From a checkpoint of a small mixture-of-experts model trained on Wikipedia: 6 picks a token, 281M tokens.
Below are experts of layer 2 (counted from 0) of a mixture-of-experts language model. Rows are named router (the router's row for the expert), up (a neuron's input weights, with its number) and show model dimensions 0-223. Each number is 50 + 15 x the weight over its row's rms, rounded and kept within 0 to 99.
After each expert's rows: "comes after" lists some tokens at least twice as common just before its tokens as in all text. This comes from a sample of Wikipedia text that the model never trained on. Tokens count by the router's weight.

# expert 27
router:40 42 54 77 38 60 09 35 43 65 49 38 57 70 58 34 62 60 59 60 63 53 45 45 59 49 51 72 47 53 19 35 50 43 55 74 41 55 43 47 47 66 41 64 60 68 48 16 44 52 55 19 28 33 53 14 49 54 54 56 42 80 39 46 54 50 17 47 43 65 59 45 51 61 62 45 86 52 49 64 48 49 60 71 67 21 62 54 64 27 46 46 58 44 53 46 42 49 48 61 48 52 43 20 51 52 42 53 79 58 74 44 65 30 75 77 53 49 71 51 63 52 66 18 56 43 54 52 55 48 53 53 45 42 35 59 67 52 63 43 60 59 43 28 46 42 48 43 61 41 49 35 38 55 56 51 38 52 31 32 55 42 45 60 42 31 57 55 41 43 38 56 41 52 49 70 55 08 60 28 46 52 37 78 35 67 47 16 76 60 48 65 29 55 50 46 31 64 53 57 32 48 46 96 40 47 35 24 55 55 45 51 26 46 54 57 14 35 61 99 44 43 54 45
up1:57 36 48 63 62 30 46 77 45 47 36 53 61 56 49 67 47 34 74 73 47 31 51 24 74 48 57 59 57 69 58 66 27 58 29 46 62 62 82 55 73 62 42 60 50 75 55 59 40 42 57 37 43 41 68 33 33 72 22 65 50 55 59 38 54 52 65 45 74 45 14 39 59 39 23 57 77 61 48 51 54 76 61 34 45 41 63 23 40 57 44 34 47 36 67 28 47 60 50 44 52 83 73 17 33 73 49 32 49 52 15 70 53 56 67 76 37 53 42 32 46 42 65 38 68 45 34 58 71 38 53 45 44 48 53 59 28 30 39 42 54 40 54 85 35 58 61 51 48 52 78 89 52 51 58 63 62 73 74 57 54 68 64 39 72 65 58 59 46 50 50 82 68 45 66 36 62 77 59 76 63 41 52 38 67 54 56 60 43 28 05 28 46 64 60 54 52 66 64 60 63 54 55 43 54 34 38 39 47 55 63 43 45 35 60 52 65 33 82 58 61 28 67 53
comes after: "\n", ".", ",", " and", " that", " but"

# expert 62
router:51 57 55 50 62 48 54 56 30 43 69 54 50 79 48 52 57 48 64 62 58 44 39 30 52 39 47 84 49 49 20 68 50 51 52 56 71 39 40 59 48 49 43 82 62 56 78 58 80 56 52 77 44 70 54 58 47 51 11 44 45 37 64 41 56 47 57 45 41 58 50 44 61 40 36 54 90 59 58 41 49 42 40 45 44 44 45 43 55 31 55 60 44 71 49 53 55 92 42 48 61 65 39 64 39 48 75 03 79 57 25 60 48 38 58 68 45 56 71 68 66 64 33 74 28 36 62 34 72 60 42 58 34 50 41 53 60 46 65 63 54 42 45 59 77 25 27 75 40 48 38 58 54 45 57 65 51 54 32 60 55 80 63 45 50 71 73 66 48 50 33 30 48 33 56 88 48 42 49 32 00 50 48 59 58 49 63 46 50 47 69 53 59 46 47 50 51 67 50 03 48 48 38 28 53 46 64 53 62 46 60 64 63 53 59 67 84 65 52 02 63 29 57 53
up0:52 45 67 51 42 41 54 63 48 40 46 53 47 15 50 43 67 33 68 76 45 44 54 45 26 41 47 44 37 45 36 90 50 40 30 42 67 41 57 67 54 42 40 65 59 38 28 42 50 44 66 56 55 31 33 66 54 63 60 34 56 64 57 67 18 23 53 59 58 56 67 63 71 48 85 53 31 57 32 43 74 20 34 21 57 44 25 44 23 44 66 94 62 49 34 66 57 19 71 46 71 73 57 63 45 76 56 36 57 31 43 56 27 28 51 44 46 59 28 84 30 34 49 45 74 43 38 33 55 35 54 64 41 43 32 73 42 64 69 51 18 40 49 61 26 75 36 34 53 29 63 58 48 34 33 25 65 47 26 54 36 61 51 75 46 37 48 56 38 54 49 66 54 48 47 58 63 58 56 09 36 63 60 71 42 73 47 68 45 58 48 67 59 33 52 50 33 65 42 40 67 48 44 60 48 47 81 42 37 33 48 58 45 34 41 71 30 64 39 34 61 44 39 72
comes after: " T", " Ch", " t", " Sh", "T", " Th"

# expert 54
router:57 55 54 40 44 44 66 47 74 64 41 43 55 23 57 55 49 54 18 28 51 64 52 74 53 69 52 57 59 49 99 19 45 59 54 46 69 62 54 50 67 78 54 54 56 59 33 18 22 36 53 50 60 48 49 38 47 46 60 46 45 28 70 70 56 48 12 23 56 51 55 36 47 17 58 50 30 50 50 49 53 84 55 43 21 48 60 70 81 51 55 41 55 56 40 58 36 92 68 59 48 61 38 33 39 30 06 48 48 53 66 42 50 68 65 34 53 46 66 39 50 61 43 40 84 54 44 24 45 59 46 57 52 52 38 72 48 43 72 51 57 47 54 72 48 45 57 40 55 38 53 54 33 68 51 71 46 47 59 57 43 59 68 40 54 70 76 49 57 52 37 70 60 73 63 99 52 64 49 50 47 30 39 78 69 39 48 45 67 42 62 42 50 39 51 35 53 54 49 73 36 50 14 45 32 43 59 43 46 51 50 36 27 66 45 13 54 65 68 65 45 58 55 42
up0:63 86 57 38 43 45 47 47 32 27 67 38 36 55 51 46 37 16 43 56 28 46 50 35 62 48 64 46 36 68 78 49 73 33 58 61 25 60 43 73 55 36 50 57 30 63 63 29 57 62 32 56 72 44 66 35 53 66 23 48 52 47 63 61 62 35 60 56 29 39 77 46 87 59 59 40 40 36 23 37 45 58 48 60 38 39 51 30 66 40 60 64 55 44 53 43 52 46 63 58 45 46 78 61 50 55 45 62 46 74 43 46 66 31 34 30 67 24 68 56 53 23 61 39 58 46 51 63 42 75 53 69 54 30 36 53 49 45 67 61 36 54 44 67 60 10 40 57 45 68 36 36 31 28 86 57 52 57 54 34 36 81 29 21 59 48 53 58 32 11 62 32 50 49 30 57 57 77 60 44 36 55 31 77 54 39 51 42 61 78 47 49 58 70 30 60 38 30 67 53 92 27 55 62 58 50 28 62 43 48 41 44 42 83 37 50 62 55 58 56 54 47 48 13
comes after: " S", "S", " s", " as", "s", " the"

# expert 17
router:43 46 56 40 36 51 75 48 43 56 61 64 52 85 34 58 25 50 43 58 33 63 56 67 38 42 42 62 49 46 64 00 46 58 67 49 15 36 70 31 47 83 52 58 42 47 11 07 28 51 50 40 51 47 54 44 58 55 32 48 58 42 61 48 46 51 71 69 51 52 68 27 41 57 38 39 64 53 48 81 55 45 51 44 17 55 45 04 37 14 33 46 43 48 59 32 44 45 37 46 57 43 18 75 35 63 49 47 35 46 76 49 46 64 50 44 48 58 48 56 49 44 60 20 45 47 59 47 49 60 54 56 49 56 23 45 61 67 62 63 52 49 45 48 65 58 46 35 56 47 52 43 63 65 52 81 49 60 10 47 44 35 51 48 48 81 54 62 45 39 53 49 51 58 64 53 43 66 46 47 26 40 52 73 42 14 47 33 67 48 65 41 56 49 39 54 43 72 54 99 48 58 64 29 31 42 55 45 56 46 45 70 76 37 58 22 70 26 55 41 38 41 50 57
up0:57 68 16 48 64 34 48 47 29 84 58 54 54 25 42 19 43 48 44 35 30 56 78 74 47 40 43 42 46 52 29 51 29 35 27 45 54 64 47 67 58 55 60 41 35 48 42 53 57 32 58 46 66 37 71 34 70 60 48 61 32 44 29 44 42 55 27 79 62 50 46 35 36 50 65 46 70 22 35 41 29 82 41 40 30 17 57 00 52 38 58 72 64 38 35 63 40 39 27 88 22 35 48 56 57 51 66 28 16 55 49 46 34 48 28 48 52 47 71 62 44 39 52 42 60 49 48 64 58 53 22 36 48 34 24 72 48 58 56 62 70 34 41 61 56 78 61 23 58 43 46 57 57 80 34 38 66 49 42 44 68 47 38 45 67 69 57 63 53 49 34 45 60 59 35 54 51 56 55 46 57 72 47 73 51 82 49 55 53 59 58 45 44 53 51 53 30 67 55 31 50 52 66 59 59 73 71 71 52 32 51 56 42 27 35 51 71 30 33 37 61 27 33 26
comes after: "==", "|", "\n", "-", "===", "See"

# expert 29
router:43 38 43 54 48 61 43 47 50 22 57 48 52 75 53 34 47 52 52 48 65 48 54 60 71 47 45 54 45 50 68 44 48 42 47 56 52 43 61 58 55 46 52 38 50 66 54 00 45 42 49 57 32 62 61 45 43 33 50 43 50 40 56 46 68 49 66 00 42 40 30 51 54 08 81 54 28 53 36 55 39 65 53 43 87 38 46 19 40 35 69 46 58 66 43 54 36 99 47 53 43 69 44 46 42 40 61 46 50 58 26 47 61 53 70 30 58 55 43 49 51 55 34 99 43 46 58 37 86 47 57 57 39 48 55 55 46 60 86 58 67 52 50 51 50 48 43 61 45 53 45 65 37 69 41 95 43 41 48 56 52 41 48 70 36 62 57 45 48 46 50 30 56 40 52 72 55 21 45 41 58 44 40 06 46 41 63 16 28 54 35 62 53 48 36 47 47 53 51 71 49 50 48 42 07 45 51 53 68 43 56 59 15 67 53 76 70 55 54 28 54 45 57 53
up0:37 70 32 48 41 57 55 32 76 36 46 34 66 57 59 32 79 37 41 54 31 37 63 38 40 34 67 41 55 48 55 25 52 61 62 37 54 84 59 54 42 56 64 49 52 64 66 60 74 51 41 30 60 69 53 67 78 42 45 80 53 28 61 70 50 30 20 35 39 74 23 59 62 30 60 76 37 23 33 41 44 65 32 55 55 55 28 38 60 70 51 05 55 51 41 54 62 40 44 42 49 74 64 56 56 34 47 60 32 52 45 51 77 64 50 32 78 45 44 61 32 80 47 28 41 72 53 36 53 31 26 55 43 19 24 34 20 38 65 49 75 52 30 62 29 57 33 36 63 64 64 49 52 41 38 63 44 30 40 42 57 63 49 77 34 49 60 58 51 53 55 51 53 68 41 49 58 50 43 54 64 28 25 54 85 43 56 63 57 59 56 62 44 49 65 31 35 44 41 21 27 35 38 41 47 54 28 40 64 41 71 69 70 39 49 70 59 65 24 66 27 43 57 37
comes after: " K", "K", " L", " M", " S", " Z"

# expert 2
router:77 45 74 49 42 32 53 33 66 46 44 67 66 55 58 66 46 53 18 51 87 44 57 57 40 48 53 64 46 50 70 28 72 33 54 74 62 74 62 30 44 46 53 61 55 51 49 41 74 44 54 44 53 56 47 52 22 42 63 68 46 26 30 30 60 53 33 43 41 68 43 61 26 31 69 44 33 54 41 34 45 54 53 86 69 51 65 40 67 35 31 76 47 40 36 51 61 65 53 40 49 67 66 41 30 58 36 64 34 41 39 57 56 39 54 31 70 35 53 50 48 22 49 51 38 54 30 56 65 33 52 52 30 54 41 49 47 70 36 40 67 65 61 29 60 70 58 84 45 47 30 39 55 42 65 35 36 58 50 42 33 46 44 42 26 28 23 37 43 54 18 23 37 24 40 25 35 58 36 56 41 50 44 36 29 22 47 26 60 69 35 53 50 69 48 26 22 12 41 43 51 37 37 83 30 39 39 58 51 76 75 71 80 67 60 37 45 47 47 38 26 36 45 26
up0:51 61 34 59 69 41 51 11 78 38 49 68 40 40 56 55 53 46 70 69 62 38 65 30 30 84 68 44 67 56 51 35 62 38 61 56 56 58 53 39 44 49 55 42 55 66 55 94 48 51 48 50 22 33 52 68 64 58 54 67 41 55 60 30 56 43 58 75 94 34 44 49 34 79 35 19 69 34 46 50 30 61 51 73 71 43 83 29 28 35 30 41 48 50 77 74 66 55 45 60 40 62 32 46 77 49 55 25 59 78 61 58 49 28 69 45 56 56 34 47 49 31 38 38 96 56 51 49 41 69 65 52 60 52 50 34 54 13 38 58 59 72 50 54 44 60 57 49 37 57 48 25 31 36 40 38 48 52 60 42 28 42 62 34 70 43 44 33 47 56 33 60 59 55 67 24 42 37 62 56 54 26 55 60 46 48 59 73 45 63 45 52 37 58 62 36 43 65 44 37 85 60 27 60 60 34 55 40 41 58 26 28 36 69 29 41 71 65 60 73 39 47 40 56
comes after: "–", ".", ",", "19", " (", " 18"

# expert 37
router:47 58 54 46 38 33 38 52 42 59 59 11 54 51 57 53 47 64 51 74 54 48 39 62 19 53 34 59 50 61 47 21 49 67 73 61 64 38 72 47 40 46 53 61 46 06 51 38 31 46 60 30 46 66 69 74 32 34 22 43 45 81 41 45 40 56 70 75 43 50 49 74 44 58 54 49 50 53 35 62 58 83 57 72 45 73 48 59 33 54 31 43 38 42 47 42 30 74 59 44 43 27 69 26 57 40 73 55 53 47 44 56 45 69 49 49 50 59 69 31 54 75 51 23 12 47 59 51 57 19 82 42 54 44 36 12 50 31 62 34 35 54 40 49 37 26 52 59 45 50 40 53 46 73 53 30 50 41 65 65 39 71 47 12 65 24 29 58 46 70 63 29 74 65 44 73 44 70 52 65 64 21 47 74 62 39 29 37 63 37 58 35 61 55 45 53 39 67 38 71 13 49 49 81 40 62 51 60 56 67 41 53 41 59 60 37 56 35 44 68 51 50 28 40
up0:68 32 43 25 26 31 47 46 38 23 61 35 70 76 41 24 57 46 35 64 73 37 42 94 65 54 63 53 49 54 41 39 56 59 35 35 65 65 61 98 43 56 61 45 22 72 74 34 35 62 53 63 38 54 34 59 90 33 44 45 36 16 57 69 51 48 46 51 67 40 35 59 39 44 33 52 38 44 46 77 52 38 44 57 39 32 41 74 64 49 28 29 38 55 68 72 61 43 34 74 33 31 34 52 51 48 51 57 25 61 43 48 71 49 55 34 22 36 64 63 41 44 30 55 43 58 31 42 43 35 43 42 38 44 50 30 57 38 71 54 46 35 51 50 51 57 79 50 61 32 45 66 54 76 70 52 54 47 58 64 57 53 43 22 48 59 71 63 54 52 58 76 51 53 82 51 52 37 60 70 18 58 47 41 56 52 63 38 49 63 35 71 46 58 76 32 65 35 70 62 58 62 65 57 80 50 61 57 23 56 47 67 33 68 59 84 53 47 61 29 37 39 27 49
comes after: "\n", " in", " In", "In", " for", "\n "

# expert 42
router:40 70 53 40 42 42 69 37 57 43 47 74 52 11 43 29 46 52 34 43 74 33 46 22 34 63 59 95 42 50 99 35 53 58 57 45 65 61 54 57 67 46 49 54 53 99 50 33 90 65 53 24 56 39 45 48 54 54 59 49 41 71 39 46 63 38 43 52 60 70 60 51 62 24 28 31 41 54 60 40 55 46 47 48 74 46 54 08 69 40 35 52 45 38 70 33 68 28 56 46 43 63 92 55 40 44 29 39 76 59 62 45 56 51 46 60 56 49 29 60 60 28 55 32 24 48 40 75 46 66 53 37 70 42 48 39 58 46 34 61 42 62 49 35 29 55 45 30 50 41 44 53 51 34 67 71 52 41 45 61 47 40 57 41 47 45 44 30 56 42 45 70 42 63 58 41 52 19 66 62 41 68 44 45 34 60 46 44 57 33 46 69 43 50 36 53 58 62 48 54 40 58 45 46 71 54 55 42 62 46 54 61 61 57 70 18 50 13 34 22 51 71 34 49
up0:42 52 44 32 63 35 84 35 53 48 50 51 27 58 49 46 29 48 25 56 20 22 21 67 38 54 51 49 31 53 57 51 64 29 77 36 45 53 51 64 23 71 65 00 50 76 04 55 64 57 68 61 50 54 56 35 44 67 63 60 67 53 40 47 65 50 87 36 42 30 29 49 36 45 30 36 56 49 62 70 49 38 46 57 50 54 21 41 46 47 62 67 43 64 54 51 50 45 57 37 69 37 52 46 71 32 53 54 42 61 56 49 68 44 45 44 57 51 64 64 52 39 67 57 49 54 43 72 22 60 44 46 48 35 44 38 32 64 71 64 35 39 54 69 43 90 67 63 77 49 42 54 48 72 52 60 75 34 32 48 64 72 49 14 55 45 83 34 59 30 31 42 67 42 35 29 74 65 61 63 46 31 56 61 45 44 77 68 64 45 39 45 76 65 35 68 67 67 56 68 43 52 48 59 70 51 40 25 44 55 74 62 35 65 53 55 55 31 34 54 25 60 38 41
comes after: " |", ";", ":", " —;", " United", " 0"

# expert 49
router:42 42 40 52 55 49 47 50 57 45 42 32 48 71 65 49 44 58 24 54 32 48 39 68 64 44 53 63 41 61 32 21 49 46 54 56 26 44 29 47 61 66 51 73 49 04 52 49 41 52 44 56 11 54 61 58 49 58 64 56 50 69 46 32 36 51 99 36 40 27 51 54 54 00 53 54 00 60 59 66 50 55 47 58 23 49 57 74 34 21 52 64 45 48 56 17 67 51 41 50 51 32 79 27 30 52 87 30 37 49 36 50 44 56 49 39 51 52 70 46 57 43 66 86 47 39 46 10 36 51 57 46 47 40 49 51 44 47 43 56 58 51 53 46 41 23 70 48 48 32 61 72 82 40 51 20 59 52 54 39 45 38 51 59 52 27 37 30 50 48 49 45 37 42 50 33 50 52 43 60 63 29 44 21 29 31 41 32 26 38 50 56 48 59 45 54 22 53 47 91 40 49 48 27 40 52 45 65 41 49 44 47 53 50 54 62 44 42 53 61 46 53 58 51
up0:46 39 53 55 41 47 31 39 29 68 27 41 40 49 79 42 53 46 44 18 31 41 55 42 43 77 48 51 42 59 42 19 29 28 49 50 66 60 07 49 61 63 45 46 43 68 30 38 54 51 47 20 43 71 23 57 48 64 50 59 56 58 75 61 50 73 47 71 56 35 37 79 52 43 43 42 74 43 64 37 66 25 69 66 62 54 37 59 63 58 40 29 51 85 21 63 45 41 64 55 40 27 68 51 51 70 73 57 26 77 63 50 40 76 69 63 66 38 37 45 55 52 56 58 41 58 46 45 37 45 22 45 32 25 38 58 24 43 32 47 49 47 43 34 20 36 73 36 34 51 36 53 53 52 50 54 37 48 28 44 66 14 51 55 42 37 56 43 70 49 13 33 64 40 74 46 35 52 67 43 40 50 45 67 51 26 42 58 50 46 44 56 56 53 77 67 25 45 26 34 49 53 55 47 74 65 22 69 64 71 76 45 67 73 18 59 47 56 65 39 44 52 65 48
comes after: " C", " c", "C", "c", " M", "oc"

# expert 6
router:44 29 51 47 35 48 55 19 58 60 35 47 12 56 70 40 59 64 51 51 85 36 42 47 50 72 73 85 46 43 54 26 68 46 39 48 51 60 24 66 68 61 37 42 52 57 51 37 30 62 57 21 19 41 49 43 44 47 35 56 66 61 36 34 61 38 43 59 47 52 49 65 39 06 33 28 67 54 48 46 51 55 50 60 74 61 47 56 50 39 24 73 40 49 71 50 36 44 71 48 46 57 48 41 63 45 34 59 65 53 40 39 61 52 69 87 50 40 46 53 68 39 65 23 61 51 46 35 47 63 42 53 64 49 54 40 46 60 53 59 46 63 45 27 32 25 46 25 46 37 64 41 34 68 68 49 47 50 43 79 62 32 69 23 37 33 39 37 47 31 61 59 54 72 59 12 65 59 53 36 19 60 64 49 40 68 26 31 73 35 46 72 52 48 38 36 45 56 43 34 44 55 56 79 50 55 45 23 49 64 68 28 81 78 61 33 48 54 54 86 29 73 22 48
up0:48 46 50 47 17 63 49 39 55 56 73 53 47 49 51 43 56 45 21 34 52 59 59 58 50 50 42 58 43 32 52 53 56 37 35 42 30 66 57 53 63 38 32 74 54 56 73 35 44 58 29 32 51 22 66 63 34 52 25 91 43 22 48 39 29 63 21 60 41 67 57 51 40 53 76 58 82 48 46 28 33 40 63 47 48 72 36 63 25 65 50 76 67 39 58 51 19 73 09 34 53 41 40 32 73 31 46 83 61 62 46 58 57 42 33 59 66 45 73 35 51 37 45 50 64 68 54 39 43 69 45 32 58 45 49 56 42 59 17 53 70 34 33 50 73 56 51 31 65 44 59 37 52 31 42 48 27 46 70 31 66 42 46 75 68 19 60 38 29 28 63 70 41 61 56 58 50 63 36 20 17 36 64 53 44 75 45 34 32 55 59 62 58 56 41 37 66 65 39 44 65 56 55 54 25 51 70 46 54 47 74 73 46 36 56 27 21 67 65 74 50 60 42 43
comes after: ",", " (", " |", ":", " the", ";"

# expert 24
router:67 34 54 44 52 39 56 42 48 48 40 40 41 48 57 80 68 51 68 42 65 48 47 32 32 66 53 28 55 41 92 58 67 49 81 57 67 66 44 52 66 56 61 37 43 12 79 55 07 53 44 20 52 44 60 34 61 16 52 50 62 50 48 55 56 48 47 25 70 07 65 60 28 61 39 34 59 51 65 52 48 51 50 63 74 57 43 78 38 69 42 59 45 53 63 56 61 44 57 57 41 29 93 55 67 66 38 77 40 57 53 58 43 48 64 58 48 49 44 47 53 42 68 41 40 49 52 75 32 61 47 70 51 59 52 29 43 55 35 46 41 66 54 59 33 33 57 59 44 49 60 19 35 69 64 41 56 56 74 59 54 36 48 10 69 38 46 29 71 45 56 56 64 48 55 00 45 63 70 38 63 33 63 44 21 50 46 26 33 73 63 58 61 40 44 42 47 43 42 45 52 58 44 79 57 61 40 54 47 45 57 30 33 72 59 34 49 59 30 83 55 64 19 52
up0:57 62 94 53 57 31 39 51 68 40 46 58 38 94 33 55 59 43 64 56 47 66 62 36 50 55 53 39 28 53 74 57 40 55 49 53 43 17 45 50 40 47 69 60 26 31 50 42 47 42 54 40 35 36 71 43 57 52 50 42 53 65 81 65 39 47 49 57 71 53 74 31 30 44 70 67 17 67 57 46 65 50 25 62 51 79 48 32 70 56 26 58 30 50 29 68 65 91 47 49 54 33 58 63 72 70 36 30 39 50 60 42 48 29 47 48 75 40 47 54 38 54 65 40 38 56 47 73 37 46 72 52 56 68 45 29 61 48 64 43 67 55 80 35 63 35 62 58 43 53 50 62 43 32 41 71 56 18 73 48 34 45 58 58 37 63 51 52 61 23 49 51 60 33 34 53 44 47 67 42 49 39 74 55 64 20 55 06 62 99 59 39 36 38 52 52 42 42 63 57 58 43 52 87 77 44 69 70 35 45 39 55 72 58 59 54 43 75 64 57 58 35 42 47
comes after: " in", " to", " of", ",", " the", " by"

# expert 52
router:53 49 58 61 35 54 52 33 63 56 38 60 54 54 54 59 54 59 53 63 58 55 29 90 48 47 70 85 38 41 54 30 56 58 60 53 94 59 59 40 43 49 49 35 41 45 45 83 59 43 42 46 45 69 64 47 39 63 48 48 28 03 33 37 67 47 60 44 48 58 20 62 44 13 68 35 10 36 42 57 58 71 55 50 77 47 41 62 54 50 52 70 52 53 60 06 37 77 58 58 58 54 37 29 06 67 27 73 19 42 55 68 47 55 54 25 54 40 53 37 51 31 61 59 24 74 29 55 43 57 40 43 53 53 36 57 29 36 40 32 65 46 54 46 26 81 57 57 40 35 48 65 49 52 58 46 32 59 76 45 36 47 54 48 27 05 41 53 55 49 36 52 44 30 43 47 56 70 37 48 28 31 53 34 57 27 41 36 53 46 38 44 31 75 53 43 30 44 42 48 35 46 42 52 27 55 35 33 28 80 56 65 70 38 58 53 43 59 61 43 56 43 45 36
up1:53 64 54 80 56 49 46 51 41 52 83 54 34 39 41 43 37 40 41 39 40 62 50 64 41 53 51 17 16 53 53 27 64 36 44 45 53 33 60 28 47 87 55 49 49 64 46 63 60 36 61 46 47 46 68 48 67 47 61 46 50 74 43 80 51 51 52 33 51 56 41 65 70 27 54 22 26 44 16 39 75 46 50 51 64 46 61 31 69 65 58 57 82 49 30 46 52 43 53 67 46 69 42 64 43 45 73 47 85 76 72 47 60 46 54 76 48 58 40 38 37 44 64 52 71 60 67 50 67 41 52 65 56 33 38 72 30 47 55 35 77 80 57 42 51 76 45 48 58 61 62 34 34 31 65 82 53 44 57 59 39 29 50 11 28 58 47 66 54 58 79 30 31 50 44 61 43 30 32 66 66 35 33 51 69 33 22 35 59 47 34 33 44 50 51 36 63 36 49 53 36 37 73 25 25 53 46 51 47 53 41 73 49 60 42 45 25 18 32 24 19 42 59 40
comes after: "–", " (", " |", "N", " in", ":"

# expert 56
router:59 43 56 49 54 55 57 49 62 48 46 64 50 10 51 53 53 50 37 58 32 56 62 41 60 51 45 58 61 43 59 00 66 48 17 51 51 49 74 38 65 53 46 37 39 00 70 57 41 47 52 37 14 44 45 46 38 25 46 61 44 82 62 52 56 47 65 38 40 10 41 41 49 60 37 53 47 56 60 39 46 65 52 48 57 42 56 58 77 44 56 39 48 57 47 87 99 15 42 55 48 49 64 27 68 33 83 28 26 51 23 46 49 55 44 42 48 40 54 54 57 33 57 99 77 49 54 41 44 42 43 47 43 59 57 66 51 46 57 52 55 49 56 36 38 42 36 31 56 52 43 49 64 41 50 38 54 62 48 52 53 42 40 39 47 54 48 41 49 45 41 43 51 48 56 77 49 86 68 51 30 72 50 71 63 33 44 62 79 74 13 38 46 51 48 44 59 51 43 93 46 52 44 56 60 55 40 69 53 50 39 45 83 44 55 55 64 58 43 38 38 49 60 53
up0:75 43 24 65 59 38 51 74 52 58 83 57 37 67 76 53 43 35 33 49 30 60 63 32 50 61 79 40 56 39 61 67 40 48 44 31 55 41 45 38 15 50 64 65 37 74 54 49 17 33 52 56 52 87 59 59 78 68 60 52 37 41 33 35 51 60 66 50 58 34 45 56 59 45 44 42 82 48 58 35 60 58 96 46 56 82 58 57 73 52 55 45 46 53 64 80 41 34 19 35 30 62 38 45 41 84 50 40 61 76 62 48 36 46 85 71 63 62 21 49 58 26 53 46 46 64 56 46 56 35 59 40 48 79 48 47 48 51 20 52 57 50 56 33 62 67 61 76 51 61 37 41 66 37 46 74 52 53 44 31 60 56 55 54 45 62 78 42 43 31 40 29 29 47 67 34 45 42 35 73 63 46 58 54 51 50 54 61 76 61 37 31 65 49 60 31 55 62 55 27 60 55 51 50 54 61 32 50 51 82 38 57 68 52 49 81 45 49 59 30 27 52 79 21
comes after: " P", " F", " f", " p", "P", "f"

# expert 19
router:32 62 54 46 35 39 35 45 12 22 58 35 60 12 44 46 22 67 56 53 63 43 33 77 19 46 46 49 37 59 55 64 32 79 17 50 90 55 21 42 30 25 44 57 56 72 41 28 79 51 52 30 47 55 62 47 36 74 43 42 42 64 24 48 38 61 59 55 43 35 34 56 56 36 99 42 40 46 39 70 58 53 37 67 67 48 85 27 49 36 45 31 42 42 47 35 33 85 49 31 64 54 42 37 33 33 42 76 38 71 45 45 44 58 49 27 54 51 74 68 47 50 50 82 50 60 66 41 39 46 61 38 66 47 42 44 53 51 61 32 63 62 53 56 34 50 78 65 55 56 42 50 23 55 52 51 58 50 83 65 27 60 65 55 56 85 33 43 51 50 59 40 57 55 48 69 49 41 42 59 65 36 40 24 55 49 29 44 56 23 35 41 35 72 62 58 38 63 51 34 48 53 57 41 52 54 59 39 37 60 58 50 33 48 32 41 42 34 60 71 55 44 48 25
up0:43 54 57 40 43 67 38 67 49 56 38 45 49 35 69 63 20 41 55 41 73 51 55 54 42 28 58 54 52 46 45 38 37 55 66 52 45 78 52 56 39 66 59 60 57 61 12 48 39 52 47 57 63 54 27 39 48 34 59 34 34 53 44 46 57 57 59 33 67 30 70 57 40 24 18 64 68 30 39 49 44 18 33 53 29 61 31 47 55 26 34 36 43 59 68 35 35 39 79 45 44 71 49 51 26 52 38 48 11 36 77 35 16 69 61 53 64 06 52 21 76 34 49 23 55 56 46 70 55 51 46 40 39 49 66 43 62 22 49 32 71 53 53 41 35 45 34 41 67 34 36 52 60 38 46 39 52 42 73 72 65 54 43 58 57 73 78 56 52 53 34 52 45 39 68 68 51 49 37 44 63 60 41 54 42 40 59 33 32 30 73 40 63 25 48 54 55 28 95 14 56 63 74 59 39 35 48 53 48 60 63 63 77 43 55 74 62 31 55 65 27 63 23 47
comes after: "\n", " Al", " al", " non", "i", "N"

# expert 39
router:44 86 52 42 43 68 39 41 63 42 52 31 87 55 34 62 58 68 45 42 34 48 65 38 53 60 51 73 21 51 35 67 52 42 65 71 16 43 58 36 56 59 33 62 40 59 44 66 16 53 43 53 24 70 52 14 48 66 88 64 56 73 48 67 34 67 33 44 39 45 56 54 44 51 31 45 69 55 29 58 40 42 38 52 54 20 38 60 64 43 52 55 51 53 61 48 26 56 38 57 33 77 58 31 61 48 24 72 62 33 59 67 49 76 78 44 53 38 84 34 46 70 55 37 62 46 33 37 60 39 56 34 40 40 37 59 44 42 50 48 50 44 61 29 62 58 46 46 49 62 47 67 45 67 41 73 50 69 56 42 50 41 41 31 53 18 26 26 53 56 38 40 83 53 61 49 59 37 61 58 55 74 30 63 50 52 82 57 38 26 41 65 36 58 63 55 31 50 45 63 43 52 41 88 15 27 42 56 64 65 75 82 53 31 26 69 40 61 42 73 40 61 49 58
up1:61 41 79 44 50 51 52 51 25 35 50 50 60 56 50 59 25 55 53 52 47 66 56 68 41 67 53 41 57 66 68 58 48 63 50 58 58 40 39 36 74 14 43 43 27 42 35 63 54 52 51 41 28 63 69 79 69 40 51 31 29 55 71 49 51 41 56 55 52 25 55 39 74 64 66 35 27 53 58 54 40 52 30 58 54 34 40 57 40 50 42 28 46 28 39 65 45 70 52 71 24 48 54 22 95 39 69 85 55 30 55 32 51 66 53 22 52 51 56 26 54 35 57 66 63 68 35 28 72 40 33 56 59 43 39 63 51 57 35 66 48 49 45 32 42 53 78 69 59 45 53 19 80 53 61 30 62 40 55 37 43 52 60 25 55 41 68 28 58 42 51 71 52 63 30 51 51 61 61 26 17 59 49 42 43 23 80 44 48 39 65 53 84 44 57 50 65 34 58 33 49 36 42 47 35 26 67 72 84 39 59 43 54 52 42 35 19 11 75 56 76 33 51 54
comes after: ",", ".", " that", " where", " and", " when"